config.yaml
num_hidden_layers: 12
moe_layers: [0, 1, 2, 3, 4, 5, 6, 7, 8, 9, 10, 11]
balance_loss: 0.000442
positions: "rope"
rope_theta: 10000.0
tie_word_embeddings: true
Below are experts of layer 4 (counted from 0) of a mixture-of-experts language model. Rows are named router (the router's row for the expert), up (a neuron's input weights, with its number) and show model dimensions 0-127. Each number is 200 + 20 x the weight over its row's rms, rounded and kept within 0 to 999.
After each expert's rows: "mostly gets" lists some tokens that are sent to it at least half of the time. This comes from a sample of Wikipedia text that the model never trained on.

# expert 2
router,193,249,208,197,228,194,209,179,216,216,195,197,173,226,195,220,196,201,222,187,182,201,187,165,193,223,210,208,181,203,206,183,199,245,162,149,224,195,197,205,231,211,179,212,173,206,214,195,161,233,176,216,204,219,194,220,231,248,202,230,213,197,202,218,152,201,230,196,209,190,208,193,214,174,204,191,208,198,211,191,200,182,206,216,167,193,206,202,208,188,210,201,232,172,227,193,196,179,184,167,209,187,191,215,187,198,203,195,228,175,173,195,205,199,178,193,181,168,231,174,174,184,214,172,246,181,175,199
up0,165,196,197,174,207,193,221,199,217,151,222,208,202,200,204,226,224,192,213,187,201,212,162,215,158,173,203,269,217,226,210,199,189,212,200,181,184,211,187,182,203,211,193,175,181,194,216,209,191,184,200,179,181,212,197,194,236,203,205,216,231,213,169,221,162,225,191,212,161,185,189,191,207,176,231,206,243,221,202,196,178,196,202,224,226,188,217,211,203,201,188,187,209,228,185,226,243,210,207,193,183,169,228,223,201,213,186,208,174,176,186,178,203,219,183,230,200,200,224,206,220,188,164,165,195,212,198,215
up1,202,223,195,259,185,184,197,201,189,196,212,211,210,181,191,185,235,188,220,221,198,183,211,197,225,165,209,200,198,195,178,227,200,177,184,187,181,181,208,220,183,214,234,224,213,197,188,184,195,168,166,176,219,190,203,269,182,217,184,192,213,163,163,205,207,204,164,204,203,186,195,226,164,170,238,240,192,182,157,231,192,204,209,185,202,202,188,182,193,192,207,212,217,226,226,216,189,189,219,184,227,241,183,183,211,207,223,201,198,193,191,221,209,200,219,197,232,208,182,220,194,223,173,216,215,194,198,197
up2,193,224,203,237,157,215,165,201,189,197,207,197,233,211,207,205,217,178,206,216,213,181,240,177,214,182,210,231,188,173,214,247,176,183,193,193,202,197,208,192,185,199,236,205,189,231,156,173,200,198,209,201,194,213,221,203,226,191,191,223,198,214,168,188,242,195,192,188,201,162,214,213,195,198,231,187,205,210,183,230,193,205,245,201,202,213,175,193,209,195,222,180,212,229,226,225,230,193,224,225,184,224,194,195,172,206,166,185,199,218,199,230,209,251,192,192,195,225,192,199,188,199,195,206,242,174,227,208
mostly gets: " after", " go", " before", " until", " even", " After"

# expert 208
router,203,216,227,213,213,206,180,208,184,213,234,230,179,209,203,180,181,236,202,172,179,188,186,243,202,225,182,225,192,245,194,244,203,225,218,213,186,221,186,191,171,218,221,190,181,201,248,219,222,180,189,173,209,195,192,239,202,240,222,197,194,214,191,180,149,204,194,163,201,191,219,175,202,210,164,205,229,181,179,154,191,199,207,209,229,181,193,192,207,203,204,195,208,234,195,174,216,239,202,184,189,186,196,188,201,190,210,199,188,169,204,175,214,205,209,179,193,187,202,182,180,193,198,176,219,231,219,209
up0,170,188,192,187,194,190,204,199,207,229,202,176,177,209,222,189,238,170,198,177,209,192,232,170,211,147,164,216,170,203,207,185,180,225,188,215,195,182,206,195,215,222,214,194,176,146,203,209,228,189,206,181,198,197,198,203,223,184,230,205,210,224,222,172,218,235,218,190,215,201,201,207,238,192,237,189,212,191,200,199,208,184,235,191,198,194,209,197,177,220,183,234,188,213,207,196,177,227,201,201,209,224,197,200,150,214,167,183,213,182,218,162,164,194,165,177,205,206,198,226,185,184,202,244,193,182,198,216
up1,192,179,193,244,199,232,191,187,230,158,210,188,206,198,188,209,175,225,227,213,206,214,196,187,220,175,187,188,220,232,210,181,197,209,233,182,214,220,181,201,223,205,209,209,181,202,192,187,225,188,159,163,258,170,209,173,181,203,189,209,200,220,169,194,184,184,198,203,203,201,172,175,178,217,200,222,231,214,204,243,203,157,205,174,185,186,196,195,196,187,203,189,200,259,227,207,210,196,182,217,188,195,208,203,218,220,212,153,218,196,187,193,204,188,191,164,214,205,203,191,224,223,204,212,200,235,229,200
up2,194,226,209,246,174,152,209,195,208,206,198,202,199,224,198,217,210,204,208,168,227,200,200,218,182,161,193,213,220,213,210,192,211,176,170,189,170,202,198,178,230,220,228,210,179,228,210,212,197,189,201,207,191,223,223,165,204,192,223,161,199,222,219,209,217,203,202,177,207,221,215,210,206,198,176,160,200,212,182,201,160,207,165,200,184,197,192,188,226,209,150,205,220,195,232,203,188,213,240,200,186,159,195,194,177,158,187,201,178,180,199,164,233,206,189,183,202,198,216,197,221,206,168,193,226,221,224,226
mostly gets: " China", "hio", " France", " countries", "OR", " van"

# expert 87
router,222,207,219,216,201,207,220,216,192,204,228,196,185,226,178,200,163,213,167,207,173,207,172,223,169,205,204,187,186,194,171,192,222,168,184,165,211,225,207,153,195,180,222,195,195,181,191,224,220,186,211,219,228,229,217,207,186,195,184,202,167,215,168,187,185,217,225,207,180,204,222,186,185,188,198,220,179,222,198,177,227,181,237,186,215,214,192,237,214,217,207,194,162,193,220,157,218,227,212,159,185,226,185,162,210,190,216,176,175,204,184,168,194,195,204,206,194,219,169,183,193,179,208,183,217,210,172,223
up0,195,213,208,194,189,222,216,220,217,166,230,240,180,182,189,215,212,200,180,229,209,189,216,236,213,181,209,191,193,203,198,224,201,227,228,194,221,190,178,213,191,192,215,228,222,211,205,204,197,198,200,198,206,238,212,190,238,201,184,185,222,217,177,181,210,222,192,232,210,174,189,207,210,173,187,239,214,211,191,177,218,183,247,208,216,206,202,171,238,221,163,193,203,222,180,193,181,160,194,182,144,264,204,192,196,193,215,179,197,202,189,201,228,204,234,193,202,206,167,195,219,193,206,199,183,194,173,226
up1,193,238,203,181,199,228,218,190,237,200,179,195,177,160,184,187,221,183,231,200,215,178,225,181,170,192,176,168,153,170,212,197,164,180,214,161,206,214,203,170,201,211,235,202,214,179,188,204,200,182,188,237,214,185,216,194,173,239,204,211,208,219,189,206,209,189,171,193,184,154,173,200,182,197,195,219,207,178,234,172,178,186,180,196,214,212,228,222,188,155,194,208,214,226,199,196,224,203,186,197,181,200,220,175,182,195,218,203,179,173,216,188,218,209,182,149,187,188,213,211,212,197,204,191,187,203,213,209
up2,176,217,213,198,204,229,214,190,191,203,196,192,199,186,179,218,170,215,196,203,206,184,168,204,214,214,234,253,176,202,198,191,202,210,181,195,208,250,210,180,184,235,219,213,176,217,194,189,188,196,217,167,174,220,217,212,216,191,183,192,217,221,212,193,163,235,202,208,188,224,208,247,232,183,223,170,238,198,201,201,188,193,226,194,218,192,209,208,200,194,195,210,192,196,169,191,199,230,233,209,184,179,181,221,181,194,210,200,165,179,189,197,182,172,236,205,169,188,214,162,244,216,219,212,216,227,213,242
mostly gets: ") –", " National Register", "For", "on", " Bor", " No"

# expert 121
router,223,248,221,189,232,200,234,201,217,236,174,177,192,191,208,181,187,205,211,211,197,192,190,228,194,194,239,214,176,177,222,171,175,209,151,209,194,211,184,200,216,239,195,200,202,223,193,206,189,210,214,187,195,218,183,177,225,240,185,205,180,212,196,215,169,194,217,227,221,202,221,240,203,180,209,191,216,186,193,191,187,205,185,166,179,193,185,193,208,196,167,203,209,198,209,178,225,178,198,184,162,204,165,204,209,215,207,187,202,137,165,179,215,207,162,196,216,197,210,204,195,184,215,244,194,186,221,184
up0,194,202,224,238,165,207,193,229,217,168,196,203,214,185,211,200,210,227,182,209,158,211,210,208,225,208,219,211,202,192,198,222,202,233,178,204,196,221,184,163,184,200,217,207,198,177,175,190,162,228,202,170,222,205,178,181,196,214,206,186,216,219,237,196,176,200,191,194,224,179,175,177,188,165,203,185,182,190,197,178,199,213,180,141,216,198,187,206,203,192,193,177,207,188,223,219,183,216,187,214,181,256,186,230,189,228,186,198,195,167,196,203,181,172,190,214,250,208,175,205,231,220,172,231,204,206,210,176
up1,172,219,183,215,182,224,206,231,201,186,191,191,187,183,204,200,216,179,207,170,196,211,233,184,156,206,213,202,179,220,209,240,194,186,193,201,218,227,174,198,226,201,213,205,210,190,209,213,196,217,203,190,144,209,196,184,177,205,235,205,200,206,188,187,209,183,200,236,179,183,217,188,154,223,167,215,210,182,177,189,200,177,153,161,178,185,176,179,219,192,216,200,207,186,238,183,243,224,197,225,174,211,210,183,183,224,230,209,214,216,200,216,178,210,192,172,208,214,157,196,192,167,199,191,208,175,169,199
up2,220,214,161,199,227,195,198,202,193,180,182,193,191,204,198,194,202,169,176,202,210,196,198,179,156,178,205,201,198,205,210,192,173,200,188,199,185,202,233,177,177,208,157,194,198,181,212,198,192,234,198,194,222,199,194,220,166,191,202,189,203,187,169,204,208,208,208,194,188,189,218,191,242,160,178,190,198,208,198,183,217,212,175,170,190,193,174,164,176,175,207,200,193,201,189,192,169,202,160,182,159,187,243,218,223,230,206,176,191,149,236,154,164,213,205,208,208,243,219,203,231,194,209,224,194,225,181,203
mostly gets: " as", ", but", " as the", " so", " but", " when"

# expert 227
router,208,196,195,187,207,199,199,198,151,183,217,181,195,224,212,211,206,224,216,222,188,198,195,202,164,192,184,203,201,213,178,229,180,222,162,191,173,219,209,181,188,173,204,197,210,195,169,200,178,225,222,215,211,177,221,211,227,160,251,171,214,214,161,198,182,224,236,210,157,195,203,208,206,224,213,190,215,201,213,205,172,207,210,171,220,197,198,196,198,239,211,214,193,240,186,217,174,251,209,198,181,177,190,189,220,214,205,205,159,219,170,185,200,193,184,203,227,199,191,164,182,198,228,218,191,189,175,176
up0,213,235,184,178,215,208,204,224,177,192,223,185,183,195,214,182,214,205,186,189,199,213,219,203,192,154,155,220,193,234,193,213,201,202,176,188,194,214,220,180,214,179,200,181,235,195,192,187,168,186,195,199,208,201,224,193,215,190,193,190,194,186,228,185,206,224,183,213,166,171,147,180,138,203,195,221,236,195,178,203,178,178,239,200,188,169,190,211,230,201,182,194,188,193,206,200,207,226,202,193,240,181,187,170,205,218,199,210,194,173,214,177,231,256,212,196,204,170,183,184,181,192,171,205,210,183,209,193
up1,147,180,235,146,213,208,229,194,166,174,230,227,158,217,235,212,194,218,214,192,194,208,187,188,193,194,213,178,197,207,230,179,201,230,241,211,199,199,207,206,189,212,198,177,212,198,216,217,189,211,211,214,176,198,198,177,191,197,200,189,232,169,162,236,179,207,200,210,157,177,214,207,201,224,207,199,220,220,223,185,177,193,224,174,213,189,244,196,177,215,215,227,225,221,218,213,183,229,201,163,186,197,180,209,233,213,205,208,197,208,196,223,216,171,190,182,212,209,194,208,201,205,178,174,187,219,182,195
up2,193,197,207,216,196,201,200,197,214,218,235,212,179,143,222,207,168,204,208,194,189,215,198,201,198,195,208,206,228,181,200,176,190,221,237,192,200,246,203,226,181,221,201,181,208,222,190,224,188,240,176,223,204,194,228,208,196,185,199,196,198,217,184,220,203,160,176,209,199,172,228,248,189,191,200,191,244,212,195,217,200,207,213,183,170,181,191,177,199,184,183,164,189,224,164,203,163,223,199,203,184,196,233,189,199,209,213,212,172,171,179,171,196,202,171,191,203,218,201,176,196,200,238,229,230,192,169,239
mostly gets: " Go", " loan", "TC", " tax", " w", " Walk"

# expert 123
router,218,184,189,195,221,181,190,198,195,201,177,198,203,203,203,187,201,208,206,219,183,167,206,185,216,216,193,196,193,184,171,194,199,178,178,180,213,193,196,200,189,180,184,172,182,232,134,197,185,232,203,224,191,224,162,206,213,190,182,245,198,174,241,179,182,198,180,206,223,220,196,190,174,172,172,235,200,219,189,229,233,162,214,219,175,223,185,196,175,166,221,205,201,170,217,189,221,162,170,210,184,216,232,220,207,190,216,195,149,200,205,192,177,171,187,203,213,179,188,195,208,178,175,204,202,180,212,201
up0,192,214,208,207,194,222,213,185,207,197,213,229,202,214,189,261,182,183,204,188,214,214,189,235,217,156,230,218,187,223,204,188,203,210,168,161,221,195,231,191,213,219,223,216,208,159,221,178,218,188,208,219,200,172,242,187,189,189,193,181,242,191,202,206,211,218,169,158,181,199,198,213,197,218,224,176,177,187,200,188,189,200,230,212,201,179,212,197,206,217,179,195,151,242,208,218,218,198,224,189,181,203,205,210,190,177,208,195,194,195,208,169,224,185,168,188,208,216,230,185,238,223,237,209,196,196,217,192
up1,195,214,152,212,202,193,191,187,212,167,178,233,184,196,214,189,201,178,226,177,214,225,157,179,187,188,211,200,182,223,196,204,171,202,200,177,182,172,233,207,193,212,189,223,165,188,179,191,210,216,173,191,215,210,213,196,183,199,198,182,240,176,210,229,211,223,208,199,203,196,230,194,200,216,217,200,173,251,211,208,185,182,210,215,198,223,204,199,208,187,201,213,205,199,189,219,222,194,217,178,205,229,215,240,190,167,211,225,210,202,189,184,186,166,189,199,268,180,207,197,226,200,247,207,172,185,209,244
up2,233,204,174,194,187,224,230,195,167,201,216,218,179,212,174,221,222,170,213,173,199,187,168,185,212,212,225,222,182,193,210,197,170,200,223,188,197,205,184,197,175,219,217,228,201,226,174,195,192,209,249,191,190,186,175,201,165,191,181,232,208,203,204,211,214,164,180,167,191,214,188,217,216,201,231,218,197,190,197,231,219,184,216,174,158,205,231,189,228,150,175,188,186,191,216,204,182,224,183,201,207,208,241,196,195,206,201,200,172,199,200,179,211,190,190,207,219,185,215,165,223,216,195,252,207,195,232,179
mostly gets: " before", " head", " father", " death", "After", " under"

# expert 29
router,188,213,196,178,222,218,204,187,202,219,174,201,195,208,203,173,221,233,196,222,178,171,196,218,213,193,186,213,186,198,196,212,197,182,210,250,177,170,173,220,227,247,219,192,197,194,195,193,182,201,196,215,208,232,172,214,190,228,195,190,181,221,232,197,187,206,196,249,198,215,205,187,185,196,228,200,203,163,149,178,166,185,217,166,218,227,187,173,216,206,190,218,218,203,219,174,205,186,208,217,188,188,206,214,230,209,194,171,231,193,198,235,240,204,184,214,236,202,217,207,226,178,203,208,252,207,200,185
up0,235,186,154,193,184,244,198,251,210,199,216,228,182,198,166,249,206,186,204,187,191,218,209,227,222,195,200,179,187,225,187,208,179,191,208,221,236,210,187,218,213,229,191,182,241,198,224,194,172,215,228,161,219,184,199,198,199,197,174,220,213,176,221,199,199,190,192,204,193,199,199,164,181,207,203,215,207,185,201,164,208,204,239,187,207,219,218,169,233,195,195,212,233,188,239,179,180,203,224,187,193,201,156,221,198,201,231,189,193,225,207,215,209,207,175,228,207,213,186,221,193,231,198,200,203,199,222,193
up1,151,195,182,217,167,201,210,243,208,194,194,208,194,208,205,202,184,192,233,195,193,186,192,230,177,186,189,166,181,230,205,217,190,193,163,189,182,211,212,198,198,213,170,205,186,206,226,206,197,193,229,207,173,180,176,225,191,187,205,164,231,188,193,176,176,196,197,176,189,169,188,221,173,204,207,201,223,206,163,239,148,223,218,202,195,213,188,157,247,202,206,192,239,209,201,191,222,211,175,223,168,158,190,241,185,169,203,200,199,172,187,207,200,192,186,202,226,199,218,212,201,214,181,214,195,189,208,188
up2,191,216,196,210,205,213,206,175,218,187,167,215,200,198,212,184,208,176,177,246,192,178,203,199,220,195,197,188,214,176,245,203,172,205,205,223,200,235,195,214,162,220,236,170,171,189,188,190,217,191,206,176,218,205,190,223,202,210,219,199,212,236,192,211,188,208,177,201,191,168,162,207,201,178,218,207,166,212,166,186,167,187,207,200,214,262,224,172,217,199,215,195,204,229,208,234,205,176,217,205,204,237,183,218,203,195,189,179,213,187,230,207,234,188,174,221,214,219,199,220,248,177,206,219,222,203,199,182
mostly gets: " also", " only", " later", ", but", ", in", ", including"

# expert 90
router,175,200,210,207,197,187,200,180,192,222,188,207,202,213,214,193,185,254,208,199,195,208,211,191,228,187,196,221,185,190,212,208,163,202,189,179,215,220,218,186,162,216,186,208,184,159,211,238,240,212,195,247,224,174,195,206,202,202,223,228,214,236,229,233,160,187,222,191,173,187,196,177,189,173,184,198,191,213,185,166,232,210,204,225,229,179,199,196,209,183,172,174,193,244,191,220,193,247,221,219,197,204,211,197,178,167,204,179,169,199,185,206,200,188,194,208,191,189,218,206,192,220,193,219,228,239,196,179
up0,195,175,223,187,205,229,178,195,202,164,218,198,217,211,210,185,207,181,179,210,225,211,212,211,220,180,182,198,194,186,216,225,182,172,196,247,199,237,201,170,172,218,219,197,192,161,175,219,196,215,182,188,199,184,202,241,200,211,181,220,219,219,184,230,197,204,211,181,197,193,196,191,204,211,170,198,186,171,189,167,219,189,201,194,197,169,193,209,219,200,184,160,206,216,201,218,207,233,184,198,229,188,198,218,153,183,201,170,170,177,229,185,229,209,145,183,207,177,192,229,197,239,233,185,230,186,212,190
up1,164,201,188,198,185,186,202,199,198,203,208,175,186,210,188,189,195,184,217,209,170,205,205,191,209,148,180,215,174,214,200,234,196,234,224,193,234,220,210,187,264,225,216,216,213,177,205,188,202,191,210,175,210,155,211,166,208,221,192,234,217,200,212,215,198,216,196,197,181,184,180,221,177,204,194,179,226,190,178,191,188,223,194,186,213,243,203,194,217,193,205,174,176,206,194,182,211,225,225,182,183,203,192,211,201,210,167,214,147,196,192,216,165,154,188,172,178,204,224,206,203,198,203,203,217,211,173,152
up2,208,221,208,203,196,209,213,161,191,208,180,205,229,227,233,200,187,217,209,204,206,229,212,220,196,167,187,182,200,195,206,223,237,247,234,197,209,221,185,184,201,230,219,201,238,173,177,205,178,193,209,182,193,181,214,208,195,193,165,188,188,232,218,210,234,212,220,237,196,165,234,193,207,186,198,175,209,199,187,173,235,182,228,206,247,181,213,215,218,227,181,178,193,222,190,203,182,210,216,210,225,218,178,180,213,217,207,213,204,213,198,202,211,171,146,212,192,221,244,205,202,189,205,216,195,220,173,215
mostly gets: " \"The", " My", "- Y", "Y", ") is an", " ever"

# expert 96
router,208,213,214,167,203,166,220,170,213,193,232,187,199,195,208,201,182,219,196,220,196,209,168,200,175,176,209,207,198,211,205,242,214,219,228,164,195,247,196,198,192,211,169,202,204,188,205,219,193,222,213,201,201,202,193,203,194,198,203,171,238,205,163,215,227,226,191,213,195,205,215,218,171,180,209,212,213,227,217,154,221,220,205,188,223,191,209,201,198,203,210,224,209,202,182,240,170,223,204,211,175,167,221,185,180,205,194,247,198,215,211,176,241,193,226,215,224,186,206,139,187,217,208,212,171,228,177,196
up0,186,203,181,217,180,236,209,211,196,191,192,171,186,212,206,185,194,195,192,214,216,224,223,206,185,181,192,176,173,194,168,215,200,190,202,162,191,207,193,217,188,180,187,194,205,178,170,194,209,200,232,213,170,210,248,212,192,196,194,175,219,240,156,238,219,206,202,219,181,228,198,202,220,222,210,215,207,214,205,194,222,208,259,140,187,191,186,196,232,188,217,194,176,235,192,185,220,234,202,203,178,183,227,179,200,185,197,197,203,190,219,184,256,216,222,183,212,181,171,181,185,199,202,177,174,199,204,206
up1,185,234,201,207,188,211,180,220,191,195,209,183,193,194,206,186,206,194,191,209,151,200,215,149,182,170,179,192,193,196,201,194,201,205,183,189,232,195,219,215,207,196,178,186,240,166,201,210,181,204,210,192,209,240,202,171,220,201,173,224,229,209,214,197,190,178,217,201,227,209,187,178,195,194,217,218,183,214,223,159,181,184,229,183,226,218,201,192,201,174,153,205,224,190,172,189,182,202,188,202,183,174,193,212,190,194,217,200,230,202,235,197,282,192,188,223,206,224,165,199,193,234,183,195,207,227,190,198
up2,207,224,199,198,148,177,225,201,186,184,200,196,199,196,238,235,235,197,226,206,230,223,199,209,222,168,215,187,190,256,195,195,190,180,196,149,189,257,213,205,195,202,189,217,215,169,188,185,184,189,179,213,187,196,221,198,197,204,199,168,193,187,219,213,202,214,140,191,197,218,164,188,151,196,193,190,210,189,204,198,187,214,199,186,187,184,204,184,213,181,231,197,188,216,181,210,183,202,186,208,228,203,175,213,167,220,227,197,197,222,206,234,219,227,164,187,202,189,216,197,186,189,215,185,167,195,197,203
mostly gets: "ymn", "ungarian", " km^{", "unter", "amilton", "abit"

# expert 167
router,215,196,210,219,213,197,194,178,230,207,198,162,208,194,206,225,188,220,222,215,210,205,212,187,232,190,180,224,206,186,175,188,201,220,232,184,218,239,241,185,173,228,192,231,168,188,185,196,188,225,200,193,218,171,215,229,180,173,224,227,216,247,209,217,199,193,166,187,207,174,217,186,223,219,223,213,190,217,149,172,191,174,203,198,207,182,196,199,185,201,208,141,174,213,191,194,216,215,218,188,180,219,173,187,186,176,208,189,151,211,211,214,192,198,189,200,226,206,171,184,194,199,161,195,196,209,193,202
up0,198,202,144,185,202,222,188,164,213,180,205,209,202,200,180,194,240,174,226,204,214,198,201,245,198,200,203,231,178,184,180,190,217,195,181,194,190,193,208,222,205,223,205,206,215,206,187,217,169,201,211,166,191,174,201,194,218,186,215,172,219,267,230,176,172,193,173,183,209,178,199,152,207,178,207,222,202,205,204,213,180,194,173,226,218,180,186,174,204,198,179,192,221,207,133,199,212,242,208,200,201,184,193,180,193,173,203,210,206,209,194,188,212,209,218,224,225,205,194,229,191,212,186,174,189,193,228,202
up1,206,177,170,204,179,191,198,181,228,226,191,216,207,205,230,223,227,214,205,222,177,210,221,179,192,186,181,216,205,208,202,234,183,192,182,153,187,173,216,183,213,230,206,225,190,210,155,211,177,183,176,213,228,172,221,195,192,154,175,233,197,189,191,221,205,210,211,203,197,201,205,206,190,245,217,242,245,204,185,196,193,185,213,195,214,186,172,204,191,170,178,173,197,187,199,195,192,219,181,223,173,195,181,204,201,175,225,218,215,233,237,195,218,193,170,184,188,246,208,175,207,229,216,189,213,209,185,214
up2,177,179,174,197,193,213,150,208,208,195,226,164,196,200,190,225,197,157,228,175,226,184,181,201,247,174,210,215,220,189,182,190,207,221,206,175,196,185,229,223,176,203,214,231,171,202,199,192,203,189,218,170,187,195,218,210,203,197,215,242,236,235,189,213,200,200,197,194,196,150,203,211,195,199,216,212,238,192,157,183,234,220,219,179,207,206,201,203,204,168,199,179,223,212,186,214,203,252,208,199,201,202,221,191,207,162,174,170,195,205,198,198,182,211,207,216,207,205,209,233,176,191,181,201,211,211,169,225
mostly gets: "O", " | DF", " | MF", " Ol", " Di", " dou"

# expert 152
router,191,191,175,198,204,187,211,185,219,205,178,178,228,205,188,209,220,190,212,210,178,168,201,235,182,195,206,163,194,166,208,216,250,205,196,224,208,169,180,183,173,239,198,220,203,225,194,167,225,228,188,209,201,194,159,175,182,198,214,209,190,193,201,184,177,164,203,236,212,201,184,209,211,205,246,149,203,192,149,197,192,174,208,194,174,196,194,199,212,199,217,190,185,227,205,245,183,190,185,219,190,204,199,205,212,229,170,189,217,150,187,203,215,196,179,207,201,219,176,199,166,200,215,185,212,224,206,197
up0,221,210,218,207,206,190,173,194,195,181,179,205,224,219,201,214,195,180,208,212,182,213,171,221,245,188,233,216,216,197,199,192,246,203,176,188,182,202,183,191,167,227,195,211,158,197,231,195,205,215,158,179,214,231,206,183,172,236,188,194,217,233,233,204,198,209,218,208,187,208,219,154,209,237,221,193,215,211,174,200,196,188,198,224,193,216,235,208,210,187,200,239,182,186,173,232,201,227,251,200,224,220,216,207,213,216,223,231,222,198,205,181,221,206,182,230,195,209,181,180,213,199,165,199,197,193,199,209
up1,150,219,182,194,195,211,220,207,174,200,205,213,158,222,201,201,214,217,220,205,166,214,188,191,181,198,141,192,248,233,218,183,210,228,192,192,218,208,192,210,206,240,210,216,200,198,207,230,180,198,195,190,197,184,174,199,229,209,226,194,154,154,196,180,197,204,176,191,197,184,176,215,174,184,210,211,159,213,235,186,202,196,183,199,191,203,215,191,211,206,234,187,167,182,217,172,217,184,183,186,162,203,201,210,222,203,233,173,202,180,226,174,197,167,216,218,221,222,212,198,201,227,189,196,190,204,182,202
up2,176,210,222,227,165,212,201,227,229,184,202,225,191,180,166,211,222,219,190,186,184,231,177,199,203,203,232,220,200,190,186,204,194,220,186,217,192,175,192,220,189,224,222,172,184,216,205,168,198,217,187,194,222,184,181,188,181,224,184,195,187,213,199,205,200,163,199,217,181,202,175,198,206,213,240,210,203,170,217,196,209,225,216,202,216,237,248,170,204,199,187,209,218,207,169,223,169,200,209,218,186,171,198,225,187,220,156,162,235,179,181,194,246,220,205,192,231,203,189,177,220,235,194,212,201,217,176,222
mostly gets: " during the", " so", ", but", " same", " In the", " part"

# expert 224
router,189,190,221,193,162,214,150,191,173,208,242,177,215,210,166,209,220,179,202,201,207,158,207,155,199,194,219,184,212,159,184,186,177,203,217,186,221,190,171,236,230,199,213,220,207,183,167,183,198,219,199,196,186,154,199,174,206,192,245,191,183,194,199,203,187,185,231,153,203,197,206,217,221,230,206,205,185,195,171,205,186,200,175,205,170,188,187,197,225,209,212,227,171,193,193,211,162,201,189,192,188,240,184,204,197,189,174,173,222,222,189,209,199,222,227,201,210,189,187,215,190,199,205,209,228,230,209,204
up0,173,194,175,189,191,190,204,185,205,216,197,161,192,190,172,218,214,152,153,184,195,187,169,217,192,170,199,184,228,179,200,212,193,207,230,206,195,215,197,197,208,224,217,197,217,169,202,242,203,194,202,195,207,188,226,225,198,192,219,208,188,166,184,202,181,213,203,161,194,176,170,173,231,226,179,230,184,206,203,172,236,192,218,187,181,241,216,189,213,208,172,207,169,205,178,187,239,220,207,214,179,171,179,172,184,186,189,246,178,191,198,202,226,232,200,196,222,184,182,204,187,202,194,232,205,175,210,188
up1,165,208,207,211,152,223,181,221,155,193,205,209,217,185,190,226,201,206,164,216,199,210,200,235,205,153,255,230,234,219,211,187,202,154,218,211,184,205,179,230,213,182,221,213,186,193,166,168,214,197,176,162,207,198,218,215,186,184,220,187,241,192,195,203,191,197,197,217,176,183,211,192,190,173,202,189,213,195,190,181,206,229,220,194,226,172,190,190,210,187,232,199,175,203,182,205,186,241,209,203,190,210,209,224,208,222,201,176,193,206,215,232,192,190,182,203,213,201,203,188,194,193,197,158,215,226,205,236
up2,170,228,205,214,222,213,210,205,178,222,245,185,207,210,198,222,223,180,225,213,256,227,213,169,177,187,196,201,222,213,217,191,202,188,206,192,193,229,188,229,190,208,188,202,189,189,195,202,190,209,177,217,233,238,231,183,213,200,218,180,218,194,181,204,167,193,202,181,207,209,175,201,211,181,190,203,190,179,203,210,204,202,200,188,230,243,240,195,215,235,203,256,192,207,196,194,220,201,231,182,187,240,159,202,181,234,188,173,210,217,173,196,224,183,187,176,221,207,201,187,212,246,220,193,204,182,195,218
mostly gets: " Park", " Center", " Washington", " Hall", " Smith", " White"

# expert 59
router,206,207,192,203,202,198,174,161,216,230,162,235,193,197,212,205,224,201,177,188,199,174,175,204,187,223,183,203,218,218,201,184,217,194,203,154,197,197,171,188,208,230,207,200,172,183,197,232,181,223,187,209,213,202,199,195,230,202,219,187,187,228,229,213,183,164,189,219,236,169,207,212,157,187,192,201,209,166,236,230,195,189,185,174,195,182,218,178,181,238,211,223,194,189,198,178,179,180,192,208,241,186,194,223,217,182,189,177,247,218,214,193,196,197,222,216,194,163,192,184,195,171,179,184,207,166,175,179
up0,181,255,193,199,196,200,186,185,187,214,218,159,204,166,224,201,202,170,216,200,227,168,216,221,203,180,188,214,198,204,197,176,232,200,190,241,185,191,195,196,235,215,243,206,165,188,182,166,217,179,188,223,162,198,225,162,207,155,194,193,204,222,196,182,193,238,231,173,194,173,215,228,176,218,201,205,221,188,201,211,217,196,212,192,209,188,217,178,184,184,226,201,221,217,178,184,194,250,187,220,205,204,210,216,205,235,201,210,191,206,201,222,173,194,183,215,188,185,171,209,211,192,199,220,162,217,194,197
up1,177,225,202,205,195,240,200,216,201,169,206,186,189,163,209,241,198,190,183,228,182,232,206,231,199,167,213,199,201,208,195,205,214,203,181,187,188,178,197,218,202,175,205,188,180,167,199,158,166,184,210,220,185,220,227,190,176,208,179,216,223,222,189,194,186,215,219,208,182,183,156,188,184,234,222,246,185,196,211,184,174,207,208,158,196,238,227,166,198,197,190,182,185,184,209,232,197,233,214,201,175,195,195,222,207,208,191,244,186,230,182,215,198,178,171,213,216,240,181,210,196,222,197,208,195,184,208,197
up2,192,223,188,169,162,203,196,158,210,168,187,218,209,208,211,216,202,185,200,197,192,222,222,231,207,204,179,185,220,195,170,188,208,223,184,209,155,240,215,206,213,232,192,191,206,226,180,188,209,209,189,193,200,188,203,186,216,245,191,203,216,232,189,220,214,201,166,239,212,161,209,205,168,226,218,184,201,202,184,216,195,172,206,217,193,203,224,177,230,164,185,215,187,167,215,213,188,231,208,163,194,191,194,201,224,217,196,216,226,181,179,180,217,208,197,203,220,198,230,210,251,194,231,194,175,164,206,213
mostly gets: " in the", " by the", " from the", " to the", " of the", " for the"